Below are experts of layer 9 (counted from 0) of a mixture-of-experts language model. Rows are named router (the router's row for the expert), gate (a neuron's input weights, with its number), up (a neuron's input weights, with its number), down (a neuron's output weights, with its number) and show model dimensions 0-127. Each number is 500 + 50 x the weight over its row's rms, rounded and kept within 0 to 999. Numbers have three digits each.
After each expert's rows: "gets" lists some tokens that make up at least twice as much of what it gets as of all text. This comes from a sample of Wikipedia text that the model never trained on. Tokens count by the router's weight.

# expert 7
router:509435460518505527492574403541583529388574489456489481520557608486570470448467512520527380501471522451528443560566517477453478502610507422535492551598388514508489565518510513487470548610528502481500470527606439518490421543466560536579535461408513484386430510494491482446532481587565555498511530494511419462598537477545502466489456485515505450547517468532447536526484478492425446455426
gate0:524514560511535502516559536462546508447478471501522528609484460486587406442457583466542484441520507472518467508494492421475510514536390464531546510500495515514530582538559549415538593497527425476449465535507534420569456514474575481529548495455496501543459509499562547491563621524429545634459417544484441538567597499604516582486488520536476386548480530454449529444455478494563610517563
up0:496503474467459512480509531520600497453465525501512614477413553538422563464613394427466639463428481476521483499567493550466547541462503489477477496581493473565519427547460486459501482613448506553533471553502584490383550497527488492480538549454427509481568502463414494494464422595433497492549560470468487494558490410532463449462580452512431581531565435502531522513497537432534573539451
down0:508580505561521542521517538583475512480545484484604482543445579487444557459520474443438469566537478436536424595537538534529563454442489577491406480452559521559496497447470443509446550590602500503620540465500492495536455489486482456454484498473395477482458492555473475557493583558458458402508488473516556502488539555520542543532542576459531471548492550432475371598414555421502559532436
gets: " a", "\n", " an", " first", "==", " ="

# expert 12
router:473483443434502574480506509525542483459554373532465466447557525489547552472482473463566470376450481492489476566458462431454540536559499461456579509595478545508572609579620526573503467449530456503478427461526486496476458484554583502527498537529499543518518519583346569581552441509595482497568503542485514542579521449519521526535501526499572537506393489555512574495501473429421471473531
gate0:491519431497567593566525456540470512516569475541480483481551503518514511422528571491583442588495464509504451546488444358500525584455594581433563482492559490542504588477545519543475463400500447487568484526524416540479577499541602492546581498552441516430529522530434534552598461560484469542547544491480543599554524510414489523478522465601405451515416529476449503474573512470536509465512
up0:448510483421419452447474479503489501519481492417525521585543633556511510523555550452519563508483481492521449434506508407462488477559557427577500568552470535563540437483532432530518544527520556531496499513428583466507592529473561598572480530431512554561475504462629504559488469502509453510515459507623573599465480531405563538560519552539469461495436437490503416491441451545446512511596
down0:458532556474510493445535451553499551557458504493522508463606542462436496479481422491508523516525464407451562470476519518539547520482374472493545364382403528524574541557552487520535506519545577515454488565473485467541537428442480468441356459502427380481507534454515445463503541454438533601470453512451530519536541607470489508496549566456484523576508473438452501514521554426469431539438
gets: ")", " |", "\"", "%", "s", "}"

# expert 11
router:521489508506481623465431606522580476476558385487482475479516581513554523496497444478530451462504450503491463513571473478489528470521498494605468519538481502527486492469580467633530602481532477563587388519469499420531447548461568630564508437482508456537348465516407525461479535538559524500510436490481473582517549403510545567473559443420483544468513522519469514452492524505459447522465
gate0:563490394531491484520505522546610459528502506534505430445601555444399495558399495558537488516553541475499516583445508536572553466572494499567518547419474446563499514490540511599500501572459494418479406445527555487479504463516467485544614505496441454521465536552504541476531533563569610563554405414595475491528536482410520513466434482593548444457486576564486518498447511514459520500543
up0:522578591500529563464529538536431564591600534545437583536528470550497499494490467565457487461616523538577503536583554464444449381518552519581450486550536476492629572461554498617468553487507511504550479454526522513535443613542565500461568500500539533550445527503491521504565496511501481522499502497427480442510588476539553476488468476587529494493399435507520551564608501516452555526549
down0:527504531540555401480572450572475552508463480444451476518584467406508504504445524442521477499498528456425526490526491562458412466515433439489517465582474517431522526522536578535427452484456537487466491544496505473499491569582515473550462535500478472534566333478561499509547536588554518454447446479492476536484438702540534459448563422506525488479453478563512555577451401513487487410491
gets: ",", " the", " and", ".", " The", " that"

# expert 8
router:547513440487519513490450519472518423469517455364507523466526493469567537483497491447569460401446485437467518618532449470423471552537409430523546540511418557521492566471610450502493438475546527492610478609515548503451441433504510536602477500570543460523497397501460459509558481519569482537581503496553535465485472494562579521526496493469489545562542604552471597440508472511432404480460
gate0:502455483554453461470534447579422458575596546538561495506477617481538487488482516462452493411446482556536576443412563512491460413598526465497571577426529475521558517447450468614480428539490502527503517546543489558511407522437455444522522629500523483442507492536482486560473496497453509432463522442477543435460531502542560559563495512454548544526514468557562541428534465555458345509514
up0:612541490451528576478462537386475481484468446425456468492582433532554518570487503505523461528542480535536500492632499454488487376429461542406438477523447498447523438481492541530616606495511502484511458457510514425511522516597563586476517450520519556563531534582543557380465534484544443449576448541546484537526509500493472520465562495537464478419539442590545500561493520500491604481470
down0:509526551586558423559491555510565507509495499527536481457570515486588502442455415519460435462472535439494516417589504434421456489493410461483502531475464547519430571474444471414488461505438534588442432473541488497521430476481510635473616442485533545502524489488434554530565539441580490555508489519491474472545438522549429396487416510466436526366541567538531492541499401505504520436499
gets: "1", "2", "0", "9", "3", "4"

# expert 13
router:511437473479519525514461568510466481396544490457457469513477543500551514541503381525482445477476551393515496568562484489525518528522416498545592683563511507560500542571482559540453500520553505528538467525464503474534437505445543452557401483537470542557484541548455446574553482515539599467506473390553469481623500477597524514483514532401598466468567554506471588432472462473498492492534
gate0:509550577516542573552467321460429425487556518481570473521514446482502467409578446427418486487459470534492495460595521524509505530447432511501487444422512494533437474498404552602463481481495509437502515537465479546548502471521582477589428428484480485522409518525429539448566420573583540456492538546580452473449495465538578479531423472515554544524408527474585551535489459504484477509466
up0:497496501566483477533534450485515464493411620455485499538464527475546535477512493499433447517521477542512489573532471507402401473570563518499466527502491471491513459473590530541438476538461505469478608437524513344483525568494407513548469452477536555529586539493512540410541558581529524468482515535480428506423442598455460452409481449496447457405484513572466415548498537466435457421373
down0:496491516420541491395519548499585509490476524428536553508400517427583530500461486435486529538479453628580484488450489419444440522539465444504503470517453452475443477386526488451518499483455431427467556507559453455461436435500457521514453573445531461475472515632475526398545409444525477484495388486507635511473496516503479490545442397498434505551472523569532447521452457485558505458453
gets: "ed", " to", "ing", " was", " he", " had"

# expert 10
router:466523551477463544471550513559562502421599475505484408397519512582498551425441450503519483472431425498469555519476478572514415561512427432494440496590491563487450623457547513514530495515562509507601551532531437443396453491483514539548374461426495530504525457612408443542527542519523444461563503571549459551523503437495541488458507479494500478482508504490438468472482402489409443472441
gate0:451517373513536511610489524405577472464599517476535495509540569546512556483441522520437392471467509580525555561489445501476419496426491418522497449508519516516588574495516525512536513509437483492570493467500511568592434492587499458494554441583480500578533502533478501583523475556545495528510542546511480474556516404533502451481501549541455552672471521556455488481455397578565452511533
up0:433492599478515453495501468407562555479491527503493530463481496477515613484502492537557518567454524440487471374492471465565461481404531377496591517490438527457527476417571478508563507534488458502462474519502418560446469506570508454503410466565477466473513518551535445509584455619418610512542459434513546501453540550482494475563550443547528537527501503572451490449497604468479432372459
down0:455473438480533502536454465416422621518510503558567631475440613484473467539521478507529503516461475499416405569435461537544514560541547449467535547529519484499507541515528583595610415484488435526566570499571560561454415463493547490564424512507407499598524506490426553549485475422483440522604521528484498456455524500466486593559526490518486447466501523546476516478556543504466487559564
gets: "\n", " (", "==", "-", " \"", "S"

# expert 4
router:553460464483474450440478497485545473507559439480465458466459480500541472445433489426567471526457406491407382546541501430402512527530501427504507526474587513525507490514481522513440507542516618554559517591540484411456446495530472582595423449472507502536447447634465487568520466539619540480589510521475430516493508453575403576483470521488561490489556528574454541456499490437502500469404
gate0:525405471449501438445461467480586477473509538563435429417550460403563567479460552444532507617522559579430464522415519544512549522450517488474496527518460468536491577491433502437492510624500554543566487602450555468537513472479460471495464546555530481515620482533455419521501619537606554481566457583508503482444462445568516543495460462489586481483453551563502536557482426499492522528524
up0:479482556539544506577432495519609448464533478489440500456500506545627450538572470571417560469492414495560524495379465548442463486479513567471452467455575552556522504470566530569484474474416407452448523510528478544549498420488484477498509461455470490528536536458500550468480466560518486458440568468499469491548612438453469524530493568509539469453571420484587571425509420551471496640577
down0:519460467470526499485442478495568466517442441636597404526417470449414490569494465489433380616346477504510530472475528535531463554500518508508509477546554438511529498471515433521437475533511432558476575453495533509479548455521488536526609559474520516462549428527511505485587511484528534508571467495477458579494413438563478433486524405492496455484449505398467541476450506622455461541492
gets: " ", "|", "-", "\n", "2", " |"

# expert 9
router:501444441380565413523432538515549476482538434456481498546548521508552432533506417520530474476451480462440433565487481527462543579480498404490531593473460567612454519562538443526569572576510472429561528469486510459440408423475478551516457516495605516472508491548411532495505513522523539455535456471528435504579550494512537614540473455406591511539550460492455561538435515443409448468469
gate0:547485511440565466503530498468550524471476455429488511505460430534486535519633482498530519500451495496492528569555467568489484524557446438456525543554546497483402454512535479507540523461535513438474513424564430450584565505458516400567430459557464496479504464525505511547400572517440523535444603536447457552562489483520558442486531562483569620549404429500373420486459505437520564624483
up0:450512532544488555473550503344537558434549407506561502528364507511539513537532535569459489411500507565547392545503544584481514536506464426504540471439486618552446575528516519538427503432456562521496480466463559497482463551501530466552472538532552514541511429548465548477420518488528520562538466419540454512526478628435440505447500536529492457453546548593532540551456549406514552554473
down0:481567473505560472479483561483546593460476556520536470450473541440424466472460542513527556539447507489594432527479519467470511501535423434504606481506645448479515498480613401553478493451515545430484463534588562503448493568574464545489517436605414512482488446544534452523525493443494487473590511517392508455562427471553496522537553425554483548547392468527476397511566451555514497531454
gets: "0", "9", " was", "8", "5", " is"

# expert 5
router:475435523426564508531541531478508499417566434493482500486565539485527510484472447424466466446371516455465448591449520514475557515506530503548474482544470537466487594468632491572500550482531470497577539519555478489512455549498499494509416510512521497463507509488504434557533412583679555458537549527492497535496564484511448544535557480367542541497455613525443618476561441416543523466486
gate0:531505504508596560545527439493502499493442443502526451430499506478525468544464494439497508452531448507581593577570452448464480469503486523421556510472448491475481513522571480519510469538537508470593482474453477494481508518601506434597486471590452481505455455453584468601562463480593468390476551586537521414518518619626530562537493426542484514523567456549505492564541443390554466400497
up0:485583497582693511631468507599441497482433533544553481436442525474495479546442495518495487535447560481552487451541554560488467514526443507466420435556424549491596498550529619442517513489518510486610491541500497487474533485398627542487567452515433520505510514429487462506436483428559494532434509510539555482465479553535500464594461470508461466445514491569517528465435481511459482494567
down0:530534548517400509459560480436538504552491443642454577581390527494451584484512583527430537579540565473482433485546552511466465510443490484563526468494605395472497479446510533487530472547538519464469534572456512480457561474456540529424517467546465578591419427511439407413410526541528515514519523488547568529467486458454532457583450576455600554495494487442513453487469514512528556511487
gets: " |", " ", ";", " in", "|", ":"

# expert 2
router:441533516508487510455529596545537443481516414435523489468524468492476548527533407438526449509437486434486460483509513486484505418505524466577510576572487528487493512437528494474510593527577538498503459551549489389480391545438599546533483402546553556445489461529499507506563422493565598458566497662547471479602504508518466608519536482519595457569532548531444570465483449464549476450464
gate0:596517489446535494535483448488420521508500490493518518440425483484467531443544499617407538536451483508535447475447549580444497448543457422525431478590446454502484471486586451410512486471450430489572467541493590537521459562510448508496637502548570493460529468483374430509544517577510532506491485431508586575535532451477592470458579499442470504530478481471414436582536522487500382477459
up0:535385502433523582538504540543390439393403511470474502495451565423587459544502453436499475455492397530482483445538552553505463504471492568439628483497450545449491522495542548490535490419539415587518582556544461471550519483483412496537516521501489468501533462481522547434449438465486530497444554538493533451454479487574489602455476533427490506481399412507414548563479524419501502577523
down0:551480630602417429564461427548484492454608441474512544638498479462404448503552465483466465426488531480490431508517547455503506470536571478493533589453463540455475522395511540533586497490523491461594510505536514508546405501520433523524569455459475501460565439495529500480477439497481449521589520474515434416456494462500505529476499502448459526523460510498460466610412522607431605464497
gets: " of", " in", " to", " the", " for", " by"

# expert 3
router:610440542487540510419552509501642523469573537556460536480512479497525512452441442492583499441457502427540456563490510516463543489604423403542461527658506552470429553518496467507519527489515498539484508496539500413423464464504461565615531443533569537483471456621491540560475425544507499443550508530502443522487536465575528592435448442437535552573453533487478512463523500545472540440534
gate0:423508532532504533462511434480595522473451397478466473502529665540609546472465496541426529507511543507546508472516428563471565543607511479494486502469507493543490540596481483532537465554511513499543483493547512504474390441575499549629494524615444535540491431637451570444485535481488469496478437534502510475451478429497382529502448568446554600437510522452557461525496516543469515486488
up0:550584528514420497584565481512479409420539514519495452496456518543500513493528549539503506452468507547505522505485559576462449414361540504516552515511472385513418470577580607588500536519457565518481430497477492531554527431513487590555507438572514521373389503465541448513428501519445575549518451435503466543526577526463599483552447512579554545501482433495583518498479456521509505521538
down0:476522502529429545555488554532401499583501518420477500454473540465497510549529409541441476461417547539484502476537474499514475535452496437406546526475508527409514521532489474517526498442509607475434475480523463622520470487449566500460501515464492469551553437469498467499503472445540517537488578465474563445479449524475535611461585410430589413439498487537435495441572609476394597452627
gets: "\n", "-", " United", "ia", " States", " York"